From a checkpoint of a small mixture-of-experts model trained on Wikipedia.
Training: a variant of Muon for the experts, 1096M tokens, 8736 steps.
Below are experts of layer 2 (counted from 0) of a mixture-of-experts language model. Rows are named router (the router's row for the expert), up (a neuron's input weights, with its number), down (a neuron's output weights, with its number) and show model dimensions 192-287. Each number is 128 + 32 x the weight over its row's rms, rounded and kept within 0 to 255.
After each expert's rows: a language model's description of what the expert responds to. This comes from a sample of Wikipedia text that the model never trained on.

# expert 28
router [118  84  74 147 152 135  91 194  82 129 158 164 118  72 131 167 164  71  75 211 112 138 147  94  70  89  96 151 114 184 136 103 135 133 104 191 130 102 149 131 167 131 107 127 163 177  88 155 140 116 137 138  97 131 141 186 153 102  91 147  84 127  95 180 160 162 165 105 147 112  51 150 107 161 123 127 168 114 119 143 180  83 145 141 100 124 106 134 158 163  95  89  95 162  67 121]
up0 [127 152 141 118 112 115 110 134  90 148 134 157 167  88 128 140 119 125 117 176 150 147 119 130  38 116  71 143 130 141 117  82  87 182 158 151  59 154 141  75 159 138 159  90 108 120 135 105  96 130 152 105 102 107 110  97 128 134  98 129 175 176  56 165 151 136 122 134 184 160 127 146 142 148 127 145 117 122 126  96 166 155 131 151 112 121 150 106  89 148  58  89 128 147  84 144]
down0 [144  88  97 162 107 132 163 127 141 125 133 125 101 134 161 120  96  87 159 145 133 127 151 137 113 103  98 108  44 104  61 119 167 103  89 138 176 141  81 143 153 127  79 153  97 155 115 141  90 104 149 126  96 129 152 141 159  89 121  75 129 129 122 188 139 127  77 110  74 136 145 162 169 153 141 160 118 124 112 114 106 180 137 103 114 119 158 120  68 136 140 177 107 120  88 110]
up1 [159 105 198 159 113 147 115 156  96  65 103 108 222  60 149 135 172 101  94 106 103 177 128  83 110 104 128 173 102 141  94  51  95 121 122 121 190 114 173 152 111 105 143  87 224 139  97 119 179 161 152 164  99 111 152 141 126 134 125 111 131 114 142  78 180 149 212 119 123 129 158 192 135 102 141 166 164  84 141 183 122 138 151  99 170  85  87  96  79 117  93  34 153 158 155 117]
down1 [172 122 131 124 174 148  84  71 201 109 106 128 129 116  60 121 146 114 106 156 100 100 146 136 128 100 130 205  97 112 123  96 160 175 118 134 136 170  98 159 149 168 135 130  82 155 124 143  93  99 123 143 149 135 136 198 142 159 128 119  79 115 103 119 100  87 132  61 165  75 154 127 131  92 136 124 138 140 143 168 127 185  94 154 161 131 190  80  66 111  55 113 120 193 165 125]
up2 [148 162 110 153 181  93 135 168 118 153 133 160 156 105 119  87 121 140  97 148 130  79 156  91 102 117  50 149 138  98 190  93 127 107 121  54 169 168  91 153 147 125 123 123 189 162 128 156 135  80 144 105 121 108 125 164 131  82 144  93 103 126 120 134 157 142 139 127 111 130  82 103 172 180 150 179 167 106 125 146 203  68 166 140  59 102 189 156 125  99 148 142  97 154  54 126]
down2 [146 143 135 103 185 119 113 129 125 104 121 117  91 118 115 151 108 104 140  81 177 109 150 137 103 179 166 108 171  94 164  86 111 125  77 109 118 181 157 127 147  87 133 105  89 141 156 171 138  96 102  98 203  90 137 107 157  89  79 105  75 152 177 179 138 183 130 139 163 148 105  90 117 194 152 106 117 176  42  95 131 133  96 126 118  95 150 109 145 105 164 125 174 179 146 161]
up3 [141 125 155 187 139 128 158 159  92  78 130 130 120  25 100 132 188  72  88 154 112 168 114 107  70  65 123 138 143 165 142  97  84  99 177 120 152 135 148 119 111 123 100 164 139 138 114 107 164 107 136 221 105  85 175 129 203 111 131 113 152 130  98 152  97 147 122 134 132 114 109 143 157 133 113  93 131 117 157 119 128 110 149  87 142  94  71 128 127 126 126 148  80  84 160 109]
down3 [119 113 102 164 155 133 113 147 133 161 159 138 126 186 156  98 125 123 112 102 100  99 119 151 143 130 129  83  56 161 117 142  97 215 114 112 145 146  69  80 130 160 139 125 141  51 179  94 124 116  94 123 100 120 123 144 140 136 190 141 207  49  85 113 118 147 106 143  86 157 134  89 138  83 109 106 185  97 134  54  94 100 109 123 154 121 159 164  98 153 186 149 119 132 122 132]
up4 [121 176  77 109  89 166 152 100  94 118  86  75 144  89 159 131 169 104 132 197 105 172 126 107  79  95  96 165 159 169 111  85 110 107  94 130 144 152 145 141 149 180 115 175  79 156 113 129 126 135 142 154 155  29 197 180 150  93 117 119 152 197  97 140 199 154 167 125 116 130  81 119 110 149  78 143 179 165 103 137 169  96 107 116 169 128 144 131 123 136  85 124  95 108 103 175]
down4 [104 110 108 133 174 123  89 169 147 118  77 153 145 129 127 138 121 136 124 119 132 104 188  96 160 125 163 133 121 122 136 154 150 109 130 215 148 126 131 134  24 170  64  73 144 123 121  93 157 134  53 160 150  85 132  34 138 169  93 176 100  59 166 164  84 126  98  68 115 147 128 125 209 137 149 103 113 144  85 127  64 163 104  98 139 166 199  88 118  27 175 112 102  69 149 131]
What it handles: Varied tokens with no clear link, often opening pieces of names or words such as South, New, Bern, Marcel, brack, plus two-digit numbers.

# expert 60
router [145 120  50 158 164 116 149 158  76 119 107 107 131  79  99 132 164  57 117 151  96  98 158 154  60 103  79 144  70 157 145  88 113 161 145 140 100 195 151  81 161 139 152 118 101 139  89 120  91 115 157 153 128  60 153 168 157 157 123 132 131 111  74 146 150 167 125 121 135 140  95 147  58 228 117 140 146  87 124 129 113 143 104 112 138 145 108 147  81 125  78 153 103 166 125 171]
up0 [106  81 130  77 129 128 141 170 146 151 109  64 103  98 104 187 112 103 157  71 185 172 136 106 110  99  67 127 166 144 106 164 164 163 167  72 103  79 164 127 128 138 118 176 137  74 123 122 156 146 116 186 141 143 130 129 160  99 104 154 151 156  93 115  89 143 107  85 106 100 159 160  96 128 141 168 118 101 138 161 146 112 151 132 129  88 133 170 149 111 134 145  97  89 146 125]
down0 [145 147 183  82 163 148  94 172 195  88 160 141 181 176 131 176 166  99 110 114 145 162 180 122 122 127  77 143 182 127  75 168  91 131 111 111 188 139 155 134 157 117 182 109 103 116  88 187 133 189 197 170 126  96 145 124 142 130 108  59  95  91 105 111 140 168  97 137 186 127 121 111 158 115 139 116 136 119 143  77 132 112 164 173 110 131 118 146 101 105 158 110  91 147 169 152]
up1 [140 105 138 153 155 201 116 108 148 147  73 178  93 173 125 120  92 148 121 163 121 122 120 100  96 101  90 142  81  91 123 112  85 177 100 194 100 159 197 133  91  82 132 102  82 101 104  90 147 194 152 138 118  99 114  94 152  94 123 213 143 198 110 185 127 118 160 146 190 155 127 126 119 164  68 148 150  89 139  88  95 168 161 107 145 189 119  93  93 143 136 181 149 148 150 100]
down1 [113 176 130  94 156 190 135 169 147 166 149 107 134 148 164 109  85 109 117 137 121 106 106 145  78 152 196  84 135 163  80 131 161  87 110 175 165 128 126 165 187 118 169 137 105  99 129 104 102 141  74 130 135 147 112 173 126 109  51 109 115 145 120 140 146 114 145 157  44 122 125  97 105 173 152 120  69 129  87 150 146 121  99 127 142 132 171 132 174 105 144 137 118 156 162 123]
up2 [125 141 230 129 177 121 136 155 135  95 157 140 148  89 108 152 175 116 120 123 107 154 155 176 114  85  67 190 149 170 179  78 141  85 122 204 131 102  80 142 176 161 150 138 108 110 136  50 177  99 208 129 117 149 131 112 117 103 127 175 162 126  98 131 153 117 154 148  83 163 141  76 117 105 147  91 186 133  77 131 156  58 139 136  85 120  98 151  69 109 128 132  81 137 118 132]
down2 [101 111 131  65 126 155 138 162 143 123 117 137 122 102 110  88 114 133 120 125 155 154 140 118  84 106 109 146 125 164 166 105 128 153 158 139 108 143 172 137 122 119 115  85 126 139 132 154  56 126 143 185 136 108 137 101 134 173 142  73 146 109 112 130 122 102 110 143 122  88 174 106 181 147 163 123 154 148 150 159 111 104 160 125 128 131 167  87 203 102  87 150 122 147 117 137]
up3 [177 102 130 160 161 112 136 163 136 102 133 179 156 112  97 111 139  94 118 102 100 126 109 154 102 115 136 129 153 141 136  78  94 138 115 197 153 141 129 143  93  85  91 135 155 143 118 126 105 168 132 102 129  85 109  48 118 158 128 165 158 140 212  99 150 152 132 176 123 187  92 138 102 116 122  78 105 104 187 125  85 100  86  95 123 123  97 138  56 122 113 157  93 141  92 150]
down3 [103 127 200 168 159 152 197 112 110 104 127 135 138 138  96 102 131 131  98 120 132 138 119 134 172 190  96 133 154  94 147 144 139 123 142 191 151 132 108 170 144 182 114 152 124 104 124 127  82 113  76 159 110 121  56 161 135 173 149 134 164 111 125 154 136 143 112 108 169 122 128 102 154 154 121 121 139 170 140 113 202  80  71 107 140 138 114  98 155 129 148  96 118 113 173  74]
up4 [162 120  87 122 101 129 137 150  62 108 145  94 148 103 159 101 193 142 107 130 179 122 150 113  82 136  78  67  73 147 179  93 186 103 165 136 134 148 139 132 156 127 127 179  99  94 117 126 121 149 145 124 137  80 133 134 196  61 122 172 168  88 115 192  93 136 154 134 151 131 118 103 144  97 139 162 156 118 135 120 153  89 172  97 115 121 100 171 173 114 119 117 126 139  75 142]
down4 [199 143 102  99 123 114 103 132  79 135 124  66 151 100 106 145 173 108  69  88 116  74 182 145 101 177 135 163 180  90 104 131 157 170  87 175 232 110 136 165 123 174 113  68 112 106 124  88 127  85  68 109 183 148 143  96 142  98 105 111 111 132 103 144 170 130 178 144  87 106 113 150  92 127  98  85 128 137 182 159 100  92  91 140 136 131 177 102 106  98  86 202 169 129 141 190]
What it handles: Capital first letters or first pieces of words at list, heading or line starts, like Prem-, M-, E-, plus line breaks after list items.

# expert 49
router [204 130 118 148 149 176  97 171 128 110  98 149  99  93  62 189 152  97 113 141 157 173 136  69  77 101 113 129  99 149 153  86 119 138 115 123 130 152 194 150 158 108 199 162 113 177  74 134 135 116 157 178  62 134 157 160 149 148 106 132 124 169  82 152 155 201 175  98 132 174  40 134 126 197 157 169 154  64 107 171 140 131 154 126 108 146 154 114 125 131 127  86 157 197  54 143]
up0 [ 97  83  96 186 200 129 120 182 142 126 133 137 120  87 109 112 104 114 132 129 105 167 123 127 108  80 100 154 111 123 124 104 135 160  83 132 100 150 180 132 168 101 190 159 212 160  88 171 150 114 137 139  87 182 127 112 151 118 137 156 161  87 134 100 114 136 167 113 131  94 124 171 131 133  30 143 103 137  85 166 184  78 159  73  87 101 171 134 119 102  94 154  87 103 151 121]
down0 [108 149 148 141 108  95  98 114 223 139 140 116 114  72  69  94 176  86  59 116  73 119 168 131 142 104 147 187  68 117 127 115  57 148 118 113 113 144 125 106 154 107 156  94 100 155 158 160  94 137 109 116 122  88 157 109 148 136 142 129 123 121  89 124  94 191 117 147 110 103 112 132 173 136 112 128 110 195 160 133 144  90  65 141 167 132 120 172 118  92 158  64 142  80 106 103]
up1 [100 103 170 121 152 137 155 125  52  88 163 100  65  93 164 185 118 112 107 101  86 129 124 124  86  72 100 141 115 138  96 102  60 174 172 116 135 127  83 145 127 154 122 180 123 134 134 152 134 146 121 114 136 133  80 184 152 170 148 149 120  99 103 188 129 129 149  48 136 149 118 121 135 154  72 168 118 131 146  89  98 155 133 105  68  83 115 164 150 139 119  48 153  81 133 137]
down1 [100 142 179  88 146 177  80 148 122 134 153  72 143 178 130 150  90 162 219  82 107 105  91 107 147 158 120  85  54 106 121 181 117 115 135 137 118 162 144 106 187 137  81 105 107 158 141 129 147  88 137 120 110 192 127 129  72 184 128  97 151 119 190 155  87  95 137 130  80 135 151 147  76 151 108  67 139 176  23 164 162 174 135 105  93  96 144 144 118 113 171 143 112 144 135 165]
up2 [122 146  66 158 145 170 131  94  78 131 118 125 136  72  93 166 177 101 120 138  97  86  70 135 104  74  85 134 112  82 100  71 116 190 102 138 149 103 137 180 180 101 155  70 116 135 110 109 140 141 118 166 116 121 118 120 175  78  90 136 124 146  93 156 137  50 166 186 150 137 130 111 136 142  84 157 163 138 127 147 156 143 134 120 145 182 135  98 150 163  87 104  97 125  98 147]
down2 [131 122  92 131 153 125 166 112 118 122 116 143 201 151 154 178 167 218 160 145  88 124 125 155  99 118 115  52 158 150 115 182 140 206  83 167 150 122 133 164 166 139 173 114 124 130 143 148 117 124 161 183 148 152 157  94  92 120 103 109 157 125 170  74 119 101  93  97  96 113 189  89 118  88 135 127 144  78 121 118  97 123 144 109  96 115 145 101 123 105 165 122 135 194 135 142]
up3 [ 97 146 107 163  86 113 122 155 150 147 102 155 139 157 107  74  98 136 109 141 136 126 178 141  93 106  99 167 175 183 128 110  66 182 119 161 118  90 149 110 136 170 142 133 105 117 148 158 123 138 184 124 126 122 152 155 107 122 139 177 112 148 128 110 130 175 148 116 174 138 156 159 118  93 156 141 112 135 160 146 128  56 162 115 104  84 113 129 156 145 145 133 114 101 107  97]
down3 [ 99 127 130 160 133 193  89 146  89 155  99 158 174 132  95 110 111 192 176  84 159  97  96  75 121 149 143 106 145 173 112 150 167 127 124 165 109  86 172 123 120  93 111 129  80 115  80 173 147 103 131 119 141 184 177 178  78 157 126 161 154  84 147 136 102 135 109 129 118 122 134 167 107 116 129  68 147 141 149 109 150 139 199 170  97  88 114 141 129 112  37 192 162 125 173 173]
up4 [109 164  76 159 123 161 137 168 122 117 104 115 121 102 188 113 160 115 118 169 133 120 120  88  66  71  70 134 104 169 146 114 129 127 139 166 144 144 159 139  93 124 104 168 152 168 170 152 128 129 143 132 143 150 194  97 198 140  96 134 130 139 104 129 138 126 207 173  80 131 161 147 119 138  80  82 175 140 101 152 144 113 139  92 138 147 114 135 117  67 147 139 122 128 116 172]
down4 [ 66  86  99 136 130  48  86 106 102  79 123 140 111 151 145  89 128  96 113 163 113 131 110 147 140 108 135 166 108 137 164 105 156 215  94 145  86  84 198 155 120 121 134 156 171  90 200 186 130 132 136 160 145  76 151 141 124  85 119 168 144 123 143 170 192 171  88 104 151 110  65 142 124 125 151 136  66  96 154 164 132 115  99 145 169 144  94 114  71 114  87 115 146 106 157 149]
What it handles: Capitalized first pieces of proper names and foreign words, such as Sam, Cym, Dun, Tol, Mac, single capital letters.

# expert 56
router [114 181 127 141 103 128 139 138 119 127 135 187 160  91 116 134 172 125 113 114 150 130 178 121 110  73  74 118 110 133 126  93 127 106  96 197 139  95 123 116 151  60 167 110 157 187 106 173 124 158  74 101 130 148 139  81 201  42  61 187 139 178 100 170 154 160 202 131  97 124  93 140 127 119  85 137 129 109 163  99 148 153 141 125  68 117 183 184 129 131 140 144 124  86 136  84]
up0 [158 122 121 112 139 140 107 139  97 117 119 141 139 129  93  95 101  80 117 131  97 131 148 112 140  90 121 138 111  77 183 103 115 171 120 145 170 167 105 138 175 137 112 142 161 102 149 102 123  44 143 142 156 109 154  84 154 121 156 108 110  85  90 150 152  93 165 115 110 127 119 175  57  52 125 137  82 118 112 152 182 111 153 105 135 128 128 185  93 166 170 137 157 189 157  89]
down0 [ 87 128 117 119  71 160  82 169 172 138 176 110 177 102 142 113  94  81  62 208 121 123 121 158 119 146  89 156 145 196 120 110 226 141 139 151 186 123 154  91 150 123 103  69 124 117  89  88  85 108 165 127  97  70 104  68  95 147  92  88 164 182 111 164 114 124 145 117 161 100 101 142 176 116 106 161 116 121 111 121 149  94  80 148 209  79  90 137 103  97 107 106 172 172 123  98]
up1 [138 155 132 127 155 166 219 170 137  85 173 102 158 108 124 106 116 181  87 164 131 127 184 142 142  98 128  69 156 139  75 144 158 156 104 116  97 123 166  89 124 105  56 155 115 147 168 168 139 147 113 139 111 106 175 124 128 116 166 151 112 106 110 154 138  99 146 122 113 116  77 139 101 124 124 188 219 123 113 128  46 118 107 131 120 108 138  91 242 111 101 176  63 144  72 124]
down1 [118 131 104 146 147  60 101 137 101 150 123 209 169 111 126  95 187 165 170 131 149 136 150  82  99 127  71 146 120 153 136 125 163 111 105 123 169 186 154 130 120  71 108  92 144 105 122 167 146 134 127 137 124  98 120 180 112 153 135 120 157 124 105 114  85 119 139 105 123 174 151 179  98 129 108 134 151 160  79 131 211  92 120 164 167 146  52 112  95 104 112 115 138 159 167  93]
up2 [122 152 157 198 151 108 144 141  71 128 166 181 158 144  81 110 157 127 116 122 120 170 162 116  89  75  42 159 178 161 133 206  82 139 113  93 127 154 153 145 133 114 141 136  94 121 112 101 130 164 129  87 133 145 137 114 110 110 173  95 126 137 157 132 115 123 171 110 141 119 148 111 117  94 109 130 226  86 152 119 115 112 153 131 128 172  88 125 157 168 121  88 157 126 156  76]
down2 [140 107 121 146 135 126 156 149  81 113 115  89 196 166 103 158 162 135 120 112 100  80  90 127 118 114 114 101 123 137 118 116 172 129 102 151 139 163  67 112 117 156 150 103 121 138 141  75 141 127 130 157 128 161 126  96  88  96 169 165 118 127 144 150  89 135 134 117  98 135 177 181  90 110 121 124 146 169 170 110 171 130  88 117 210 123 106 125 159 118 106 148  75 134 100 143]
up3 [ 91  68 122 110 112 153 112 145  94 103 198 112  76 178 115 141 220 167 117 143 165 135 133 100 114 141 108 140  75 102 143 110 115 125 108 114 110 117 128 139 143 160 175 169  72 148  59 138 169  99 200 131  67 143 196 101 181  77  79 120 120 124 114  92 152 151 181  63  75 106 117 156 139 109 118 133 212 100 141 132 110  94 180 108 125  76 112 165 148 154 186 135 149 164 144  98]
down3 [153 137 129 153 115 105  65 111 114  99 145 129 130 124  87 101  70 161 103 112  86 152 125 175 133 109 127 132 163 134 100 179 154 132 132  87 173  93 124 174 101  77 155 140 117 100  50 134 116 123 133 100 152 118 178 107  94 126  81 155 100 143  97 157 123 108 126 113 125 140 131  80 154 156 148 107 121 130 147 130 150  74 131 159   0 148 128 168 151 159 103  62 164 134 147 122]
up4 [171  63 161  62  79  82 142 147  94 148  86 143 137 105 137 164 120 139 120 168 116 118 109  85 128 100 147 163 166 132 179 118 150 124  88 181 142 115 106 145 133 108 197 158  79 192 110  70  84 123  63 116 175 145 140  37 118 126 154 157  81 106 121 102 112 102 132 126 185  90 130 114 183 125 101 164 107 155 139 139 112 154 166 144 100 114 192 147  99 112 124  78 224 125 168  79]
down4 [ 97 113 136 139 136 114  70 160 113 116 138 191 101 155 100  98 137 115 113 170 111 134 144 193 144 119 100 131 173  76 191  96 135 118  50 101  82 159 131  97 164 150 144  29 133 124  90  56 127 171 137 179 102 164 134 147  86 124 126  89 135  85 177 156 128  55 108 143 101 125 131 129 169 169  93 131 145 128 109 177 164 106 186 157 170  78 140 166 121 110 105 164 134  66 174 128]
What it handles: Prepositions such as in, on, at, from, during opening phrases of time or place, plus dashes starting infobox-style list lines.

# expert 42
router [206 100 161 124 143 107 153 149 116 107 148 169  76  77 107 107 158  86  88 149  35 149 150  79 108  71 123 169 111 135 147 105 117 138 113  78 119 109 207 163 146  95 154 104 121 146 141 145 115 151 140 134  59  73 158 156 143 168 128 144  95 136  96 126 172 171 153  97 150 131  75 130  76 162 177 153 148 107 138 166 167 150 132 138 113 155 139 143  85 118 130  84 166 151 123 166]
up0 [152 125 140 107 105 176 150 215  98 137 103 155 101 104 136 109 113  98 112  93 116 141 134 116  61 100 111 122 123 129 126 114 123 108 139 134 107  89 135 172 176 126  65 152 129 132 119 136 116 130 193 100 134 130 103 122 156  94 165 174  77 169  80 100 176 112 147 171 139 139 137 160 154 124 123 167 133 145 137  92 180 128 119  77 111 128  91 147 134 112  86 195 142  95 142 109]
down0 [167 101 178 109  61 108 143 112 114 118 141 203  89 178 114 129 121 101 189 145 101  63 122 144 181 140 114 182 130 203 104 112 135 112 102 142  90 127 114 120 157 170 121 112  91 115 101 103 112 131 127 103 102  80 114 177 142 167 136 154 105 117 107 102 112 127 151 184 112 117  88 142  59 189 110  85  72 165  91 164 104 150 167 139 161 103 176  84 142  95  88 133 163  96 108 108]
up1 [158 130 117 135 132 153 165 147 126  85 140 134 157 105 123 176 151  87  66 107 107 143 111 130 105  90 144  81  44 132  99  67  78 136 114  84 158 195 159 163 126  99 147 129 130 137 209 151 166 127 123  85  88 104 144 141  86 126 154 145 163 171 150 150 128 171 130  84 111 110  78 138 134 106 134 158 167 147 141 108 132 115  90 125 202 111  85 113 120 142 137 118 138 112 117 158]
down1 [ 68 181  60  83 155 113 168 120 115 126 160 154 103 131  85 136  90 142 165 205 194 127 107  66 160 158 173  96  99 160  72 103 128 134  73 113  21 151 160  94 116 169 141 111  73 136 135  86 139 110 124 141 130  97 156 174 120 197 146  75 115 131 140 103 141 131  43 104  89  92  91 127 139 131 146  99 163 150 103  87 119 180 175 126 105 123 142 158 127 137 158 119 116 147 135 102]
up2 [ 95 122 184 155  94  88 143 132 116 117 155  87 120 102  92 128 157 148 124 159  77 108  75  94  67 122  73 111  91  79 124  82 121  72 192 158 135 163 141 133 187 113 124 143 116 140 107 119 154 143 137 185 135 107 123 169 204 136  80 169 123 164 108  54 133 162 100 143 105 103  83 105 123 120 179 167 152 138  94 102 137  98 151 103 131 162  99 131 152 163 151 142 118 144 108 170]
down2 [111 151  82 152 136 143 102 106 144 144  95  87  93 122 136 116 129 167 102 156 107 136  70 112  75 192 142 143 110 162 108 157 100 157 124  98 160 166 132 167 119 166 104 159 169 165 174 164 126 183 117 140 124 106 137 114 126 139  84 112 126 184 182 146 135 101  93 144 119  91 105 138  74 130 128  65 155 160 162 137 172  92 167 112 174 133  70 126 136 130 149 106 120 149 145 167]
up3 [132 174 177  99 133 125 165 115  82  94  87 131 101  55 156 141  86  96 147 138 126  77 106 105  91  89  85  99  95  89 130  89 135 178 142 108 153 121 195  97  99 122 105 154 141 149 173  90 142 128  69  91  97 125 162 143 178 116 160 163 114  78  86 168 113 140 126  99 150 146  81 132 114 105 109 120 113  74 128 163 123 145 143  56 129 106 151  66 103 163 127 124 129 115 117  75]
down3 [ 72 211 107 162 151 165 131 159  81 109 113  93 169 130 154 162 114 161 191  95 158 131  70 126 155 168 128 152 138 186 145 137 128 170 117 173 115 170 104 165  70 201 160 123 100 139 172  92 157 133 104  76 139 135  92 140 178 154 161 162 150 152 112 145 114 137  88  68 113 149  69 151  76 103 149 115 156 131 144 158 199 109 164 145 113 136  65 131 137 123 118 208  72 141 132 117]
up4 [185 107 128  98 127  85 138 133 148 135 129 175 162  58 155 130 104 103 137 125 129 141 110 116  58 102 109 133  83 104  87  68 161 156 152  54  98  38  96 170 119 134 113 120 105 139 117 150 118 129 121 158 154 164 175  98 168 114 157 160 210 109 104 109 134 112  80 117 124 159 113 110 107 161 129 130 151 150 111 167 117 143 200  79 118 161 186 109 125 118 143 107 133 114 141 144]
down4 [132  93 138 184 115 146 141 149  56 116 105 166 127 112  57 172 128  85 150 171  74 111  94 123 133 177 179  80 124 113 140 139 171  59  96 128 120  97 119 108 132  93 128 138 152  74 106 211 106 164 129  71 117 153  93 204 114 168 166  95 108 118 153 151 131 132 117 129 162 117 103  80  61 158 169 107 135 128 121 146 179 134 184 145 116 118 143 129 133 179 146  83 105 140 136 168]
What it handles: Lone capital or lowercase letters inside names, abbreviations, codes and formulas, such as the Q in TVXQ, the T in PennDOT, k in 238k.

# expert 11
router [120 154 145 141  88 146 112 160 111 123 136 141 115  36 139 152 175 127 110 154  94 112 136 136  98 113  81 110  56 159 117  76 115  96 130 192 176  94 130 105 142 107 129 142 156 168 167 145 149 155 151 144 107 132 117  85 167 145  44 214  70 129  84 152 177 162 167  95 152 160 102 155  99 172  66 110 142 111 157 117 174 138 149 130  77  98 143 112 159 131 141 143  85 115 117 171]
up0 [157 188 101 117 157 166 103  97 130 108 131 123 145 130  84 128 122 121  91 100 135 160  97  69 127 125  93 126 103  85 127  96  89 133 138  98 155 136 140 174  92  99 209 143 110 128  99 139 104 167 167 171 108 133 136 143 163 121  99 127  94 103 164 177 104 140 107 145 120 107 140 117 161 130 151 143 165 185 126 173 110 149 149 144 150 156  81 118 123 127 129 125 151 148 117  94]
down0 [131  76  77  62 117 148 200 150 191 115 107 144 157 112  84 128 137 104 125 121  96 143 140 122 103 160  77 121 132 154 136 144  93 176 137 160 115 116 159 167 132  86 107  90 122 149 135 145 140 131 115 133  83  94  87 148  86 128 154 113 169 148 155 155 130 125 126  86 127 165 115 106 214 182 161 122 119 132 117  96 186  77 149 159  79 167 171 157 113 189 120 118  76 100  87 124]
up1 [164  92 116 148 137 100 182 115 175 108 126 156 139 115 124 178  41 119 107 134 150 133 109 130 156 142  93 152 114 138 118 132  60 131 148 156  91 134 116 115 133 152 135 120 194 103  95 124 131 176 127 153 136 102 156 160 118 145 125 139 200 157 118 104  78  90 150 142 164 170 166 160  91 121 175 125 107 143  63 143 119  64  98 112 106 126 119 113  91 148 177 124  98 228 134 139]
down1 [ 66  90 122 141  80 117 122 120  75 128 145 138 125 104 128  76 137 127 120  85 141  81 111 101 127 170 156 118 148 159 101 102 142 121 146 153 146 120 141 142 121 164 112 113 179 130 111  96 124 104 127 138 173 179 144 175 114 157  69  59 161 170  46 136 180 153 174  48  64 133 164 126 136 163 130  77 113  80 146  65 100 109 171 152 162 140 140 138 193  97 152 107 135 133 156 125]
up2 [121 146 150 157 166 159 116 122 106 148 110 146 174  86 135  64 112 163 132 134 114  58 117 104 108 148  62 175  98 209 167 147 156 140 162 123 110  97 145 164  77 140  85 114 127  93 127 102  97 152 123 133  98 153 140  96 112 118 176 131 120  87 140 126 165 150 113 119  89 117 140 103 173 174 118 105 121 130 115 143 103 130 145 170 143 101  27 124 137 172  93 139  98 120 143 124]
down2 [153 166 149 138 121 192 109 100  97 191 112 154 141 144 102 141 120  89 108 103 201 143 126 139 199 111 162 100 177 153 139 134 148 108 134 137 121  71 142 152  67 110 182 151 134 137 154 133 131 117  94 208 182 127 158  92 189 100 109 126 125 105 104 143 126  91 190 128 106 141 158 140 118  89 136 143 112 120 116  83  61 130 157 141 153 104  80 106 103  90 161 156  81 121 120 160]
up3 [147 126 106 153 115 143 169 130  91 157  75 157 126 131 109 103  80 159 103 170 106  80 195  44 106 124  99 140 126 113 119  88 102 140  98 117 112 131 156 118  98 142 146 106 104 160  55 152 137 134 159  85  97 136 143  85 113 122 103 121 175 165 116 110 145 130  75 180 134 157  90 133 105  97 115 151  89 123 190 136  67 169 130  73 151  76  65  47 153 120 117 118 100 112 143 172]
down3 [143 182 147 144 145 109  95  97 151 136 161 129 101  74 179 120 138 141 145 147  71  80 112 143 130 117  72 145 112 158 176 169 167 109 130 152  82  66 155  62  75 186  95 161  93 100 150 130  14  93  87 107 112 106 125  76  68  77 116 122 138 119  86 113 185 117  97  92  84 140  89 161 154 121 121  72 151 101 107 126 142 156 159 118 104 150 123 142 123 209 104 117 109 130 120 158]
up4 [128 168 122 122 116 125 135 155 102  92 126 107 119 149 101 137  73 144 131 131 100  73 106  83 131  93 153 118 149 130 164  82 114 193  87 157  83  67 112 108 191 132 143 160 107 102 183 142 172 108 150 112  99 169 162 143 143 156 139 143 199 109 118 147 127  22  59 129 169 108  86 185 100 183 158 113  59 131  96 131 158 120 171 110 115 130  97 135 143 129 147 126  95  93 136 106]
down4 [146 183 168 118 109 116 158 131 151 162 161 103 118 144 151 118 123 147 131  88 132  92 132  63 112 146 108  77 126  65 127 108  94 143 108 119 123 101 126  93 156 103 197 150 151 165 141 123 135 152 161  21 126 161  47 139 160 149 106 153 120 154 133  89  49 118 103 118 169 106  80 145 122 144 126  83 134 160 145 132 134 132  78 166 134 112 141 165 167 175 141  98 108  57 152 133]
What it handles: Common prepositions and the article before a noun phrase or date, such as the, in, to, from, at, during.